Weights of a small mixture-of-experts language model, trained from scratch on English Wikipedia.
Size: 10 layers, width 96, vocabulary 1779, 4.29M parameters.
Training: 339M tokens, 5435 steps.
Below are experts of layer 3 (counted from 0) of a mixture-of-experts language model. Rows are named router (the router's row for the expert), gate (a neuron's input weights, with its number), up (a neuron's input weights, with its number) and show model dimensions 0-95. Each number is 500 + 50 x the weight over its row's rms, rounded and kept within 0 to 999. Numbers have three digits each.
Before each expert's rows: a language model's description of what the expert responds to. This comes from a sample of Wikipedia text that the model never trained on.

# expert 6
What it handles: Word pieces containing c, such as c, ic, ac, oc, ec, Ch, mostly inside words like reached, discography, location.
router:435420488500517488537459429529424451422427550507539494458473559516519522550528503461381513516435515508491475545668508507482524483545406409559501492450510451454463519491548542623458550516503480513546502595502327527488538507480466489455483588509480464513430427552465512468472468459516487482
gate11:468496531500482515565519568522536456432522537577517564604526661579510460558538490492447568475519510489469516438635493598501470401525513537486522473574547502497435536516507516523454511533519422501542516468485580527497513521533495490383556439402529479494549467503475531573431510443502531378
up11:416553456392517511537491481511481507488476445530498473327467520535496540491468553438454510416465544519516533508373509563558533478475459516454469467469532494447541442549444533516451541489466497541576518521437518483515545527613467543494582439484507504498494569541588514464537493534601541661
gate12:496465481455534497494410543547529453471466473501462500512485510563524434507486556506460511661525511539511553437421464496566423539559427507423486532550515551549492435471469574548465478459461471506524442487494569537580441424555491550489444570402351517441473499518443503439420577435558517517
up12:489465396460502442487525612548526544546554464447507555540416497496487509555539457551557498480482461536552486473400471501470547500480451524453444481529484500588528519516506426583433496371465539522491500601423571542528502475475617487489489407506443430356457499513450497542547491539534435462
gate13:498501532412501493531576444442557584503512501498539500385504500347438537491471497493469492471508544421542413532515402548524591469490484621551456540428520487450492553475508600516414485420445476467504543527475437488390603477541494480454490556525473434516476507506515519488433497427557500495
up13:498428490468514417438572523585543372503493404469493539532481471555448465569403515512540462490466499573456482432518453486502517596474552500467538448534467529474483492519497437467584553502563493544579472533495525480521426507337465542447530560469442530500493389447524453503583449530550545558
gate14:483498553506460464553588510557413461401515489406461423492521451588540474469475482425502458486511466455420518496495535576454461521505478549590412482454489417521386486540464552522460533501425539491542597478513534524544467474421443537452501419490445514438446481537506400620488520555468482429
up14:465536388455518433487405516425513546519491463520538500529524553429430527470520515582476503568441561474557503459500480455522403477524542465534620515545455564481617495477457457566587489483614418481490431476510450467477497487537543424524526499531545422539589458523529478383467490443531548536
gate15:423446534502521505486582564541444449504504487511513466537467556458422505492486490521388483543543574481581383569505441569449542470570557519490493480349470498432567512518444487467568529542525443501588458485527507603414561516551538472424549518429450505483450554463527493563430456558490490530
up15:546616460523571489432514517425548528531500481586481536458539459641641437444519570510547503540496422567494577528520503440524518520442532500442494442560452462545436493535627577511440452497477458504518587468539504420502411522479477547509473477507541492493490485439490455401551517454486488507
gate16:592498583595528490505591596599494505501488490471452509475470632495493427517526456505508575532449509521519458549549527406372450507545556432493430416497517558517580580432456543451452580490521587571539508489521453483420451498491513511500495508496454451468457478501560517528457469584535530460
up16:370573489495456518509536401507454521539486544441471436523520489569496557526446570473475493583564517418509510453508530494499502524512497479432544527532426478475482578463519513515483553580527573482560518498544577516663539574527409434481510488531438466554476587483483420485539415459573539412
gate17:526566489457500447448506464521467543524459487520602370484528527552560471448469459525542434540494528572584574522491528466533494489532488451562481575506441491549559504481547444448574515554581473566605524500546446449561528582459481578446500467465492527467485514504472617360517523409439520448
up17:555489513457451541478524586442556577482462526585389571551550521468454547495523518527488479453557485537525430475412451526542526547437506492505544499472530506464453413475532598478459475493433446543492507421446533603480622418567500452450428498464540433505473422504423418536439448434527500542
gate18:445537468395487424456500421466474467494441498456520541571515463467549553465463546467413533492426489483527446549549521608511421457523558560520473447504603518436485486526458475449421488599522452405486553461477498448371554437487459462467521586499530545455529423457571460492484480521543510598
up18:445529471484467412435490439373450534469522491490456581521494527545480523493597475476548510526417580508512395553479518549424443513464512610515530453477523500560481513446530569527390534527550548509462554515451498438458452429532522465412508592608529489487548510465461548479593444514445504574
gate19:568509476437440490544474601457484481541506446503532491617415467434564525448504517553498525578538527428507425595527425542453596528459453469516462491516601557467512468518438505487554464550504424560495531453584498575471435551446525565439517536490576509443376444531528503529501544425510508449
up19:479460558509531542517552440516535599480484427495439504375528538586408497378525487495546442511619524548522462515474504564459479537504483468582519539461436461506455575503509510589462526603518551451581505472380480534491493496560498455431484564504464509490526416472452475510492501574481507382
gate20:398463470515457405532519535547503486428538536465430551404493531570473485486460597457439427439459520388565451495509497527522476544450458571473500527501459447446508483577589432516457464442433547407556515548538534549577537434613428495556474562521460528494531436521489546510514485564484553550
up20:550520554538546623387439455484469507609481552486489442501543559492550536455495600599503544547487483604620513498513444409466526525491542500552473499439533616562464511492473458527543536508458410539506553492478533459453437478543480504439453456566543521543483522465468500502489537489471486363
gate21:588556509542482608478405401500489494594444634451555557510517447482519512578521535504523516595453446479518501587395481527536477453543438483513558593554444493505500510529461478462513496456436507435487567489514486520465551532433543529513452511427444558448502495503519448450520648511537542530
up21:578446448510517576404476550547439520456465523548523622476464461495527556534440540546604541501498522489497443499538492434481554518535510440460486551465387525501514463521573498541569431488527600535433504558436503469584543550518502650488516443436517503404496545458522587538502548509480559543
gate22:507539491431440572549521604500501487512395431448550457509549629421560505408465481507489439365444475521468533542557563526452472498455553489455469536524474526371459577533548466472459509511522465473547556498567477547575514477493563547454470463573577541455521483520425478500483424504436478524
up22:466568529545487415459451542597454463499533384463510440588504473439485486472478458463529492549472449382531501411608523569471507530504484512483566456499558522448551491485528478434500462440494430532539585460540568513457403418510486463496456510534568469532467435518532496572526551525646472447
gate23:561469503509489478561531554407552539424457513503554638398459450521518506541572422472568547544534481581544470513561492375466520459494438495451434488580537476508502428546503520463476439468438436481571426548453515505583416509463488503446586512559444434504467505563526502491482546499428559547
up23:494448421582518465461519448422580496373464486436473549534539565470528449423512462514474462505513510517513546395489508497556552496458575486553479497498569555453446488492545500453473536570407444461455493482499461526527543581452549519494396378453591443512522470494524500505442639455473453562
gate24:428468526504437354529458561413524403429515600460495478461402542521558430538548506444516527433547515491557488444478516527428499513499463451429445529595449552515514491559560490556511493524564542443501501582493524515462426432541482504529525422436577409537512479515504516534594511486534449574
up24:501473413482547590645516499467465436544540504502427468582495446464505464543485518457467456535549487514506526536606445489470466537489485490368490539522524563463490450530534405453449565483448468509527440560516515520495402444542466567380427498477518400541505531559555466474468429557530531428
gate25:507497586571525549413458528424442467500484510507555494539519428465466543558518503514408536559507531445393403498661569522489561517600504556454463497508542514402479502563502483475455518493408414597446539476451471506483447561543424402470491572506541523472501443485513535502509462497532535519
up25:573440458495535452509423477545576468562459484440475441456502493488514460441462569468590483447501443414582564465445452512497453545472488447627530422434545522595526502469484455454536501607514555490486535556516545363504450427499519544535472409498420502476430481481517501455544576520448546496
gate26:507526512441526567543490548634433568552531448524549578555462497476580483405514477464532445488500495522471510548458489480473355535525484489587548476486375397473401551561438500501543494461438518432536495563515454520515473541443444504483494441430448500410522457435471435452476474483440513471
up26:469497496510520419453467450401514554429457477504432484498471498519395466517589490528438572488505468480517466512506441412509538435541544537415471530462610598450659414446510526505478437574518523489518510474534436453475506520480463530454550527482509440548524542609604495540555489470579513536
gate27:476512452415521553515483502430413544471466552506492400432453508477398571435443558504494477505440507519488446548593425466490443442430493487585420480367439453579543451496500527374511504461504435597431471541441503443451511396458508471452514457473514544499434495496462504541484499500507503489
up27:619471495550480484528487488563600434523484463459569579497475489569514451556578478503565504480517518561552567426368542545525542533616489511454516540603565549455451479459527419565435444540476552428472529524513508513529482530515463447587530521444506463464516435521558541439508488475418426546
gate28:536454563599536467399462532436468511472504496557559464435546470540480549522425592546524506450460610590496454518453478452457548530539519474572480557499544473501533571531446491573473534480453536412520457448526415572538402587555474463468542482466451517449578435504526468546471449443496596556
up28:533513504521512478443462557487567495551503569573473502478508473541519521485480517507524503471527539498596456475500492538421542526448489473494442530443552502512588482482465550531512526506503485481495399542539366466669456546575457575574581490466472498455417456583461541598510381468478510618
gate29:572480516477485384573540562491407508493403496484519536426473505494482516518499512529471489493532427499472503475540443399508479581481523473578459626519562436483461438500448539548472372525539476468428483510519566467441416488465540539471474537569505499480436581465562461432486545397599525442
up29:504437599457511488510548564433449561580524516486570513477554553434470594503550500477442463533548420475490617498533494509447530662483503478583489549460471542529494441485559480523439412462475440479505449581457532429427474489431508525477411501573600435463482572468546506460479517482493501499
gate30:485488490546507499497542508363556555542512525527618434531503503634420508484427505518487386434408524481440445451408502467442467524529456526570494451422511559522581454543575483432524429452453469500460498552522521550518463428531517507611571494565492482534512468485418485452498503445475499471
up30:455522523403546514522491470426530451533485553454599528527520468536362384598457589447464553510454560533392551493487545512484425500555491548537450476525585515473423559564521518559470452574413504447432485527514537599531449490550481529547575559484526482447495503480469520533520555453506459537
gate31:490556477440506531536429479553458479445540533535530582560516438561521506443403564445460477447496405487530545485501392471553439427537453435430463495543468501527497542478457454504495353470526532529470518443545544497536587501541409559475530470559464453501456512476644577526522532542482477405
up31:470551463425474485393414576498462547501522513558524596529495420524567500434526553457491440496521477474537511497519421616538480394588458478402539435479481497489499494486478488607445502429523617512429470491457574508437569487556462473536550489541528515422489468509583469464564554502488500424
gate32:544499503501487476499442458478529560454579489478498542377471421444416553512504582498479446632513403477596520488422392451498489554496491421543491549469509517558547507502505546545521418516441412514505496543525428444606450434489445575512528466447474503526536488457513518363466517462490503479
up32:529584493601552437457474547535544503502546442499590495436537609497459467513496493529531527468515425561430540474513554468447557516488486557503529549557537561395477495451446663610549496530540477517501450502519512486466503431443551511524601510502489441435539497544579531513482579402502457560
gate33:472568516518531388541419422468539557492543552548607475435531482536610508437549607441459499509457444582534653541530490533493412430556542484530479482465472519501524520528594545480444552535484452497505518492507438472582552501534532502425502511485451421427537498570496553529524480448459476547
up33:504506571517451536497609545532399496469549524421575503498455466536441513487439463514518525558482546463375482584456534531440490454513606513508561456474508504492468397457486534513504592477478496535444464517542511566522471613527503521447526545512555541397474576511524596549617539480489544414
gate34:545599619429523426436555403528614490505509530546498449493553488530510552565553451517524499527554473522499422581577519493576442495570520428590428445454495466483475372489525513415510498568536477496463517480566474549466520523568524578466448522543532505449528397487543496518539546559480478496
up34:470548629450511417504540494517509473466560486584559560503555470502520491499517492461494531582549425607440493527497502508584451518571467464557471452497511472490499419486403658474510510547497516539441516462503439577446555536583435534503508591475505542431545410509522433546532517589468499551
gate35:509422573551528508553446478417522543434459537504454520422557551558488550486523565465586522590536565511561391507476509498563563536575508437459553450458423475438469491450497508513444491504451490540594598508477424482552460524558539476497398531463562494433570457430437440495512526494552559575
up35:476497533523414476492506474487515548473476505487463453448592594543474558517509559462539509639592491537458391532465536556533555545476599389411538533498445551460483488477466467567446622523451514578528534495514476500606412478502510505479391495542470511520555481413535491480517482513528570526
gate36:448491532576541468469534537532554495584510503535532535547514457562569546494434520526526553512459481507445524409532502484502551559438483576517443504474419479456551499575487642486531518591511496527491447507515499544506497478633495425550550548587590550502397512478409522556506492598576546419
up36:568436466410434508490531564476473483424518558493505468482476544478508513536561482533451495503459443452498452504480555428498416605495484455482518398506554459473512446451436383536415507465523455496482538418443538469497421419433634518497484538459423469582573544523549399511582478486536475528
gate37:511440394497529517489472469495560496557569440509496555603527592613494484435504550456521451487481445595430642465576482499515511543442420478530468460499492456634523525509591453438491530469510512592485583572528502499589504551431478448438480475472555554512498479494489514463490447479473532536
up37:510531656502512470507579517560462575531463562459496552530464513366485459550572453464367555544488567427594480521442519515534476532451612510468514479566500518521492469555457486566400598476426486457537464472502495514467512467573506501464499492571511515511493573545518497519537588557498438478
gate38:450541508446519545432476484494530429509552495514566547526534514512525440520558571475464531554591556487428486504556475530474474484456570577539571466517501479439532516524465528508492435467401490452480604441566624514443572475586482529475519486438520544454574380510516598395548539412547547488
up38:538398563460561428523463516394549489464394480531427434518519511553455575546457415498582505491510453535589548517507563393463582533525485436395461478444520491495438531537486549448509526524507428496510482489600437449579524554499441390515543533486521504539492500526530428516544503573496457452
gate39:536530505561463487587524538563518490555501541486526503554495555492522445503448457457444472522469483540506636491423530449368462578497533533468553408580561501546391430481530445497487568545569491526471574492552449529578426510523413478511532555429420623565527464472510492484514536541461484479
up39:455544463493427510570495479505482505492539540435563453491491510442491468494449411495458468573502549522494628527436451427474438618590498450499520489607501458516404479504497497498441554589542448559458558413539448526539457532585405509429510530403470522505555425513501511473541531538409459466
gate40:544524464509530491499452543627378597455430569538512501492484535461490522434421574424516550490539490461511480463492538467513499415575603564467504472586438550562469516496481562481467545569569499454446517534512482512553525550515504509579512582548482562525367525490443458490595445523515474576
up40:470612449526547463516500557548476469462416478483515472418440527521520496487488532510475568479513476554508513534504467557548500487540411575545472464536443519479426480453488421491476503554564437496404549504393477516544472588618457447561453458603457533547386434508396491485598530495564485535
gate41:534521513438521484578486516516400473500456460455490587539581511479587536440534434463413465484470365396502499508428535512528570506466531530595482422412472457482547511503488446519499600526503446513528541475547457519452601540478490475464543463465557540434460569511578390578460485526547477466
up41:571468510495543435528517509578379488501410540476511458560507477494611534486473465435446462432536429469508560507478500556526481442496438480616502519498484434465455500546521461481423595565469554494500489531473513449381517484449560523453481447484595545346495553507585494537501561461455497552
gate42:503501541494478496457476473599445522484541450464552630474487484602433470527446442472500509511499484558428504640471535386491573516486556455426509520479413538420597562543453449461474498496578500566541512560520489427514412507575562555478512503453525507489496551434543560554451483463421482464
up42:538523489522486498505412424406525587552464543513528393460459485416601530543405395420492481553463573427574539460520551482573462494561445495529521476532536564499433375483539528496541442493431544522503550472468551574534539514500468545497482593592498504462483565532463515481510489454492484415
gate43:450462444523481428519539486495554412473494537533489458506425541533476577442465504512609483415463426419488539535493501593494523434435437522599511518637482550574464445473478530499498499594448527541480488577444486537450448475476497522462491451435441511465512497380595513488560438513465520404
up43:473542477387503524435418595552475407473529548572515568562481508521527491517501562518546468645494435559532525379459450504429554513492513544552527451460510449495443487472503526505622425632432513487456491503472430495492448535506557496461511477431492470499527498427536449479582522521474427481
gate44:473607528388506503505547483461398472521444448533527540481482580499494535538511478462443546509553515520496510412459442478362555462541533433488574407440514541447585488450601516511595473531516523514566561532552494409470471548480475456433489543554569493552507475453511565520461480497502513373
up44:455485604574509507527554505520458527471391534497421440495512476517524518409408535468430431471498501561510548430509512546493539445509432578429482492515551555507438497510424616462500541492540544466472436548499431468540522602541519531471450527577510568416404513565489445513417461500522541396
gate45:464449463493490525616528464422439416460496460492491458524487497527476535578502473550458424531446403395572463470442475455488528551526517533571525546579510541611466603497516398521600448499555565535481542541416512451546469489492479546549482540555447555525462459523531483470583484571418475552
up45:588591473453523604463509468532524547552490549513488418429531500428467554530493539436453516575573568496370558488560490473529518419572540422541470442470525554519481454445497513507462459476554479486512446505483410581517522537401489439460544475498433442480579586531420542453489475443492497418
gate46:419476430556504442556436462487505483475597549494478493444512555564483625539536501417484500444473477555436512481588498511505443467532519462509541478487521532511524458531463433462565406466432542541475487473430611525442539496583579644499445513419468468430483512461488532524483470570487525384
up46:448433421493526514465431475456455499447437531444491601499403455486477508510526533425448458462530473610533415430458517502485529429442586452420505514503513493549439462452519547554615444393547515433462568517487571506515499636493481484550487512458465497440485449537565561456476552453555494500
gate47:578410533460432507560475543541463453418472453496500531543489426578449530520514514523512522469539411509438570605476421398522499556424469434454482533427474562491512394496488451542567501576564436482548465514415546574527563449506556490431543476422492455466429501506508491444551426462502497562
up47:582573513470506554582520462483544535476462532434516478520444439453511489569557535466543482489544398518532560506521526526521491537542421490597470524441514458370510589517443450553512434569433458461470504506629569426567529525446469394564517514511458548539577497446540510478417515564482550473
gate48:562435463479474471494468517455527508431498503543418503470447479464446415564458403411469535474494482460454381364556515493519450470551427488502536452505532566474463527545526583562513486507518449545589504464537479479541476437619513493426514549593489472515407513581520583564559546544492519542
up48:548452500497484515494475512485529433534504523476514524460483491477534526563405425403486385455457534506510415469426409424470484435469487444506556399472521559469400477484563489518460519489472406516580462481564460417506481498612493547447499623501539454404538475565528469599498553517469455498
gate49:481535423578523456545557502537526490525503496449531482545495537542488425514470424479563505564486442524381595374489505532434603527515480494506566474467507473559486474487506425568586428487533514594496452492478524499544550608434458514562512568453396475518429531441447518515481410525533534589
up49:451480442661468504538530424508534526522454419461576424495539400524531526465468479548570426521467463460434543525507501523491521528504490499571470606460437554496457473511544451483630516414549437599543460513535501512501429509385463563504534502416441563504475527498551534556437493488499527526
gate50:597575570453504502427536478473509467514433493551476455513514570441622559561534483497556462476600506419529503591514466450491463552501518480564519583494578480433533435509453481608553522522438463525449521543632477565476537456504595436582495485565411548555507509503528500482530515452498457528
up50:502508520433529495462433469552543597521516560553514477465420546520541517584562541471446470515542471551507459447570479517494571525366539486501518470514476465448528524510500458670543482524494444474518502535595517476455579565534551520524452407550505502505533417596524602444551492490560525602
gate51:473418538519488541489400568466510412506511473450485535472489501659513515516557457428524472488520471486399443519525481435563462511487510435542442534501518595578497507546519361523442482516505553405526477544522517438558465565480468556518385478390507497463481538563488515539419442511453486550
up51:532447484570484522533523446550504441404587332500451463424506530596524534527494528457449438505459542525527426532506442440521525513460603561533485561492507520559581562443519417481535530512437434511584558471560472496537555493475488455595548475472497611468454441483476490435476465520551470466
gate52:427557489496522487479476522461574429485550518469514526507587537472523516503446513392449382486473518464519493434568527493435446413513431474496432523488458456452448440509531507482495423520610523523518435504606463609463531476442419450491475626470500534494506490559480576645499539496550484479
up52:544446499526480488470492512653437578478424470527520527525443447479548456511542493589508540535553416547532577554510527493612519558433547580443543449523522541448544518482523529551490563465419506456520489514441496368545445560550558548482540372482497437514462476472500496429453456556443528513
gate53:502587426509484565492545558473389493517440513505470515571450575461443499549532551519491518407462547443522527519528475489455484529537627440448505487514548481460503647499454583523471591582527578566541594535475522517473508523518484428450530556611485520469490471522464414491592513476522556460
up53:462584540493487541443541441506363463451489549485536414479527574447349486555431612536482510498429520586460542476495501428452493469564544458485494488430615447478487517423490530455515469522515517554516544511470474501430440463541497402504508499513564459542490483515467496415519475366516509522
gate54:497499511516495463456482547521478531543451506559611510436557573576482531520447455518608570527416433543482488466476500480509485471555534485561446500532507553637543519467532502610452542497548520517518506523481572494492435620537508520517589525576405468521533464464483400456417471576394501548
up54:468468498493516525513545418510520514520430449575535570473522555500484599479579391461531550459462490549566490451542548520447524460510526517463604393542552473442601467451552549576429564469468485506486509597491602437418530496606483573450547464495493512483559521565514481472585484521465491567
gate55:505468423567494571516407481547383462476489473550540466546533449453606426534515562461513595537456551539478389479480486466458486499530568543520483563462463464573489492479417508514435503506566562460550460531552587452481487468481504650490534481470549411466486496515569526585540554413493518499
up55:479529499606494466512480465495526540502483475483425487488447601517394562539555506484454419437385482589511519558449493560516525464477489460481508485491444565464612485505412591516549501495464462600486542484526490513454440570501513350524485542501432484567550485431495487456387524579455500488
gate56:544541585479481593485543555401508462546572563554534485515475546505551520425501666467580515521493546485387475552396530485506400508466460446473515437471557448492484520483432459507416513509485483469497532516472481527411515556588498442486422533457435510455411430479443483504504453482564462526
up56:469385429491513514531469540474544530529529520479551528472514461480450594514392456563580560530557583471569456535445480535504534469501428434543408487487623539567475488522569543474472421455559414478506510517480482569577488482562532390524433568412578436557519557497504504461464484479502468479
gate57:559553564383500445423427457445440451491550450564506493508566465453545524479516522489483504509586463387524540500533466459428401489541510518555603359452540593431511429471558495518484515506482411539468541475504467472516524513459504511443490485559557473540537517607542538472512526420545575465
up57:467555527513533466502630459386507499498524465496532527494498481567485432451528453534378487515511457569508483423486443545399398496556584391483576470548553460457499499536523496521455520486431443536512499505456460482555464497371528489517505502562486555515384625522499451487567486463453494534
gate58:545525613495511492640571485459460423527409451552486533497489426397491604523471501444583502460430492509531515484497525541509435538517405432459564412509530553487559499551458544467554499454469521560524451541415480521445472468509481436453438476536458564438413462544488534515520498440414489435
up58:465564489478461483464442526584497545503513510505508415513499601529546383406599483560407488447448483502493502505556532543446540469489590528602505549460434540528519471433465533460416549531530502479543551516516555474463564538438526474582605495412579492466507523535525452493496417531578592546
gate59:499451446407507436507519579430456416512472604516427476451584542482497522525509565511463526506538454425543468432583514527474575431516494439432482448450469651469515450515414483500502476524553493480473506544547538468535454477503427532433571542507558422454460492536601450532461461516467494386
up59:460529515524466479537583578395494397546519569553454497506517516472443453560533560531516551446527543408503479429460446541468499434498520487397529579508524575512428371512357469528465453477584500462501508497499578471576415441501450473439547508552494511501446507498590497466503471537558467466
gate60:433471514570493451552451458448494528403536504435564491538449534492517483424561523419427572454444550436444482473367507454544413537439567523538465563507580537521544554569576537477554521489501417507501517562530548552551486483464490594548554461596513488567501546578491511547425554472490450500
up60:504487531509533542455460436526528443578567563451443450448553588462432491533597437461416477544525561514523573412521433486516584480544421443518553472485512500563423483420483471488447399526444459468517516493449484519450559441513458535411466570466524449412450451403476521479529560522563571507
gate61:457527508478527555523484433417422510492545466530546544572400512460620495495568525516555462512526514443536498532484475495543474487451565485608562467374550556511582557417517462513510425500530504534490532503545486431485553582447520574591420469611545449570459478581465528433530507534519498538
up61:478478456503490520583414415594421414502512489484563545526505502543584496474494610524474470611605468493530520433484475453505535474559466407524485467451492512431493497502504481599505503478474395530479457513501523505563525614528485468471486506483449471442523365537485562398471435506474591468
gate62:450556426622504482514529345536438519458478501480507491478458542571542415433522493483513440459604585551472491506469458416536546427520472429534476478542555451481571532441461491468371453469499480474506509544475570472567554460412478440463487511497452569533478516487543557471503580489576513437
up62:541481550607561556419555480519581529536451481455487543536463548559536480441459456529483521477512412628491600530438529484400509510536512441576550387518579583536529535488492518515504516543564434472439532499409474444425534465470537487446554497498451563491539555401566502541470506440480537503
gate63:539426500438554444510580525499536432486445514486500519485530435494516563519428410517620519470506545447413488437598533510530554435517520589542432497467553476559471489471473498427529482499562604433425501459575521466429552485566578564404526577524460464597493530570500505531517506440441498496
up63:514541467490500501391486537444437589505505488526431514578503453519407550535568512431505520597519514501615493557471452494559412581482497439446560546570482377464506498461571543501565466500455556465568538488470544473470426477492509481468525414510533548384415495453514407555560471497506483498
gate64:535527515527458430521527424513556414530462576460514414545543536496460450530509489450471506458656513559518532375489476529545581485340570473557516540465470462415435547523499414485518470551526510516496484516488430548487564587467539478450426442484565533452444492514442472492516549503556507555
up64:538481503576464454439572487613429461558504583524528507495528611471495443541492438503478411535408551568519469485483495548530550497463633561450500483505484498441390486526490434524517557408522430506488546517516511473491536452515497367492469485454574502464485516514538554479565514420631512492
gate65:416547553471497501406541414519403554446461523481527459459452576434449592503483492499427486490480510423467511521541513459531548478451593558524443531451505566447443546438498530386562537433413588547526458552536534536507479499502523525505530528487392517609455527529546444473514497517497409591
up65:513427476503555580543520561456511494516585580533515547543503423573542445549476485478559525505506503574514521485449485499450446534536409406474532417519452475490513437548398466579513435472530429448449543501472440447430482501544393500462488473462573405381518425488456593463485480574501544476
gate66:587449489469486471542442438530498475519511531553535440441521534528536490511495557495487490470448428428561540547363468494408417516504459550564482576393454539532503505495523579433536527487499505587402511433537442443507582474565532495490459543498459590513549476522504477549444390464559599565
up66:428544554495474462433475460508459516470531462527490605473559565527483504548561491449390533522488521472510501458508518496452565510584471430448425479561578601398373501502534532504492536504542537538423499443499524580440536488418533499464541529552499546543530581575603558534447513393458505537
gate67:543491532508480474474511547473434544543478439467467492386477486513482518570541453511505523439517486534484547494487473456459614458484549483538494437526506505567438527547489428552441468439444549534512565533524454479480470385560376553501463459360504503527424510594670484501516570472471474557
up67:612515531551541543496553570512539591536555512547507473460528504549444580523471462534500531507505489494580563515522482522560408477453476510630555405523459454660605523523472452471535531525471477499523557502482454487467473474419604534568427479590497573458530515492553474541543544532475448539
gate68:503542539531475531539539535420552478537506540440548478543510536521551462514489446495494500454430448524580491472479491667482561430482442536585568512481522432483582419493519461480426555491434352510471538494537435486580508515475479486440446555463477489511486552385513530406499533509485506628
up68:528416457500506505481443501519537445508492474548396603424522541500447527500574553490513490499613521444504540524471493437459490552535560467443479465455466603539462575493562569580516466584558563571564379531504492500480560556564505517520479501515527497523431529517492454592516402524467557376
gate69:512370567513511456566486425438481564458456513472573468559506570582462452388503307587494513497521400479512424488637529460507446502509468526493503513563580460457441492545481510507475438411492537500524536482504513446504478444493484484443462533458559496539458514539504508507514514543462441526
up69:531583413467498465428433559485546454526554476585454554530445447486498509600516594428550601435437565516544487537340536545479486489578493469555479447473501548539562510512558440459499573603471493592436548454536443505458479512495492532543535444447538505439485518487474466502548545460552514517
gate70:504403618497485510575551478474456429499458440535544398443444538468579453542463423518475512533529546519538469541551569467467531513443563460570439469542415515539528559477415551540487474556553387446507468483495571377406453513448498487456487481469476567496400464525470486555526550493523481547
up70:497383636548435479460537523530436489520555514475528479498451451518476464487512438501456479552524463525520521583480445427586479591507442544522420519486484455551501595476496569531468525478518457414541467546505546413497485532565505537507630524515543617467477494558418416475498472578551544572
gate71:500551534433486495502508494627456592541525543580460510530511526542507530592479597542464572504491570538491460506470496512491503471561377471468517534582533547476453495529448508456492484467556523499527490571515528599593538577552490311511460502468452465490455479529425412516449464449469539455
up71:557440557518529582506548583533430444461539507492466535429439552532477456508521504522505456488524574542434413444431421543493538495482526495380524504501476481481586569484506516516536465391480534522522571407512698569493537502482485487446503573582502535461558495569482509504501532461570535488
gate72:567518484524532506453563479493554557400434453498404549490623428594485546498529440504566573562466466568534499450456524570506512469435468478533454474474526434411461451491409447496545474516469434568549453523465410508520501468478471525581457439454578536526563490524567458489520489435464400427
up72:458486526518503590460487532466579544438554469518452551481521452579396503507548585494573591535539453501503489462441385481496470521448432426488512459459525453498570490471479456586526444464501584508585376511401542533479479496451463529540520469400534504527468389536516450450484431572535537489
gate73:516514486504473567465475555417430591530511535406493475609514462438514577472529632499572597465486526537466479460563412460498511497490569494462416522480514555469409519486515561481477503390458538542502412501531510588447554549539528463562531523481476492398456495533436460426519488478419555467
up73:488413460419559471532540474514538412464473416432474474365487526530400489478486488490610479502543508532517498531497576514541573492521492499440490466510526564520488520463568501418535586642566453471451540513505461445506503493436498570477487520454531450540531506448609584525420557520459409536
gate74:534559476600518465458531537548499501459571514527580461518556501509434465518451590421441479596506519489555525486471429542454495491528584459544586489436459494568534430432501530483364418528526444474444513517466502429406528558451531575399461530472493513518526583476603544450489538490569517480
up74:498409471531518421535588568575483538518538370467544496477528489471478555636555572489521505460518447509496532496513443582500510577546372442528545443502543565487491486507510505584520541507388488551526431492505436416425486466454487545496496459602521499448569464449392504467486491520509469486
gate75:506430470527530442508557517546500586530488552549474489498500566514487609530411515558415501453497534422468440466556449599457562470464401578462543411520477506482403560434527531473473493526596491548561478515482513557529492438497481490539558529531499471561579524412578521436551586423522477582
up75:516446532450533532542461464621443578577540527587506516502440535538555576516396498512423550569498364514508439567581398527442526553569459480495484505520478531535469509473519495438536484563488462463412587502510438558451442490486462528538524559513486520585541566451538473526507530477585501580
gate76:480545537487551437482497442519494587532527563510536431455545466575508496520430479499550540484593521447436581457466524414475498463557438469497538578536437471450515474519476508547490462500546525472399533404579450618552458504565485463461483489506492532515528495565396571410508531360508560424
up76:606457539562508482549464494554491486514482524494537512367542530556534472526493586477581451485523504451481521482515488450442506469539460564490495498466420507408490481501492552638505566473445465525464614509464451469490455505614572445543474449476320515439502523526504560448510457473523484424
gate77:350551591473555469524588459495534529478529515567553486556523544570546557421473515574496476481487473482338475522526480575631537437531449521525457464506545470461508496514419537417465568451536530456501531513540456469541500561570499497441541564431412554523492506481453548476460429499481507511
up77:544455460487508557442499513601472393568587485526495513510561406457532559573483565465551494524552531490532561510564460526441561460504440467473507485464426410510536531488493490560548507473429544509537507423554480533530648479532509437555448416541524485481484579594468584434483427547528423493
gate78:570516568452517466512553445542569510512544596569499458559491455561607491458495575481483541446607585438525581629435499520445555516489422514510515550567586565451546418507500460561521525378582521479445458486496470554471493495463519496468501488515449520447386507439488484530512540541503512482
up78:445490548441555597381536508488533522412485564538491488512547471455530531448482534487439466544504585466496498530395435471448502477461396424538488506531579590475553521460609503490433583440464500549472498574511459492401498537443483504484488525594394524483455536448519480502523445569450470422
gate79:463468473559449455533489450568515502456446523450516464522528509402487559416538515556482537480439523439560461541589579521494507514481480506577444488449464606494505431487608483433586621479477479557551572532416463467462471401521582564469474478516493480563479527474585461519551494553555510395
up79:492522481428466517465495467473511429459466477509456564474526551621456514532498574524400522489603517534457443491588526487421463472546479496563562484599577432486429538488487533513399460493487614414507455501482503494489553496464459535477408524451514490582482519536362497540483483514520451625
gate80:495375533575484553520537567517567443551436482527529514444534499495548615545509577542447482519553562550473563607508471486509445462545535413476515516524547540478480548506518441528541483552460464535509490569531496481378521566561449529458468486466542514429498539620327453503500496497519463484
up80:633533615415504443442540597486425493522449533504457495570483555558500467505446520465510552564512515521538496514471489519378497496497546481499480414465585549471550442518539484526352496493467499469545492488633475554551487464535451472473536578577562428463533465552546528567528516544467475494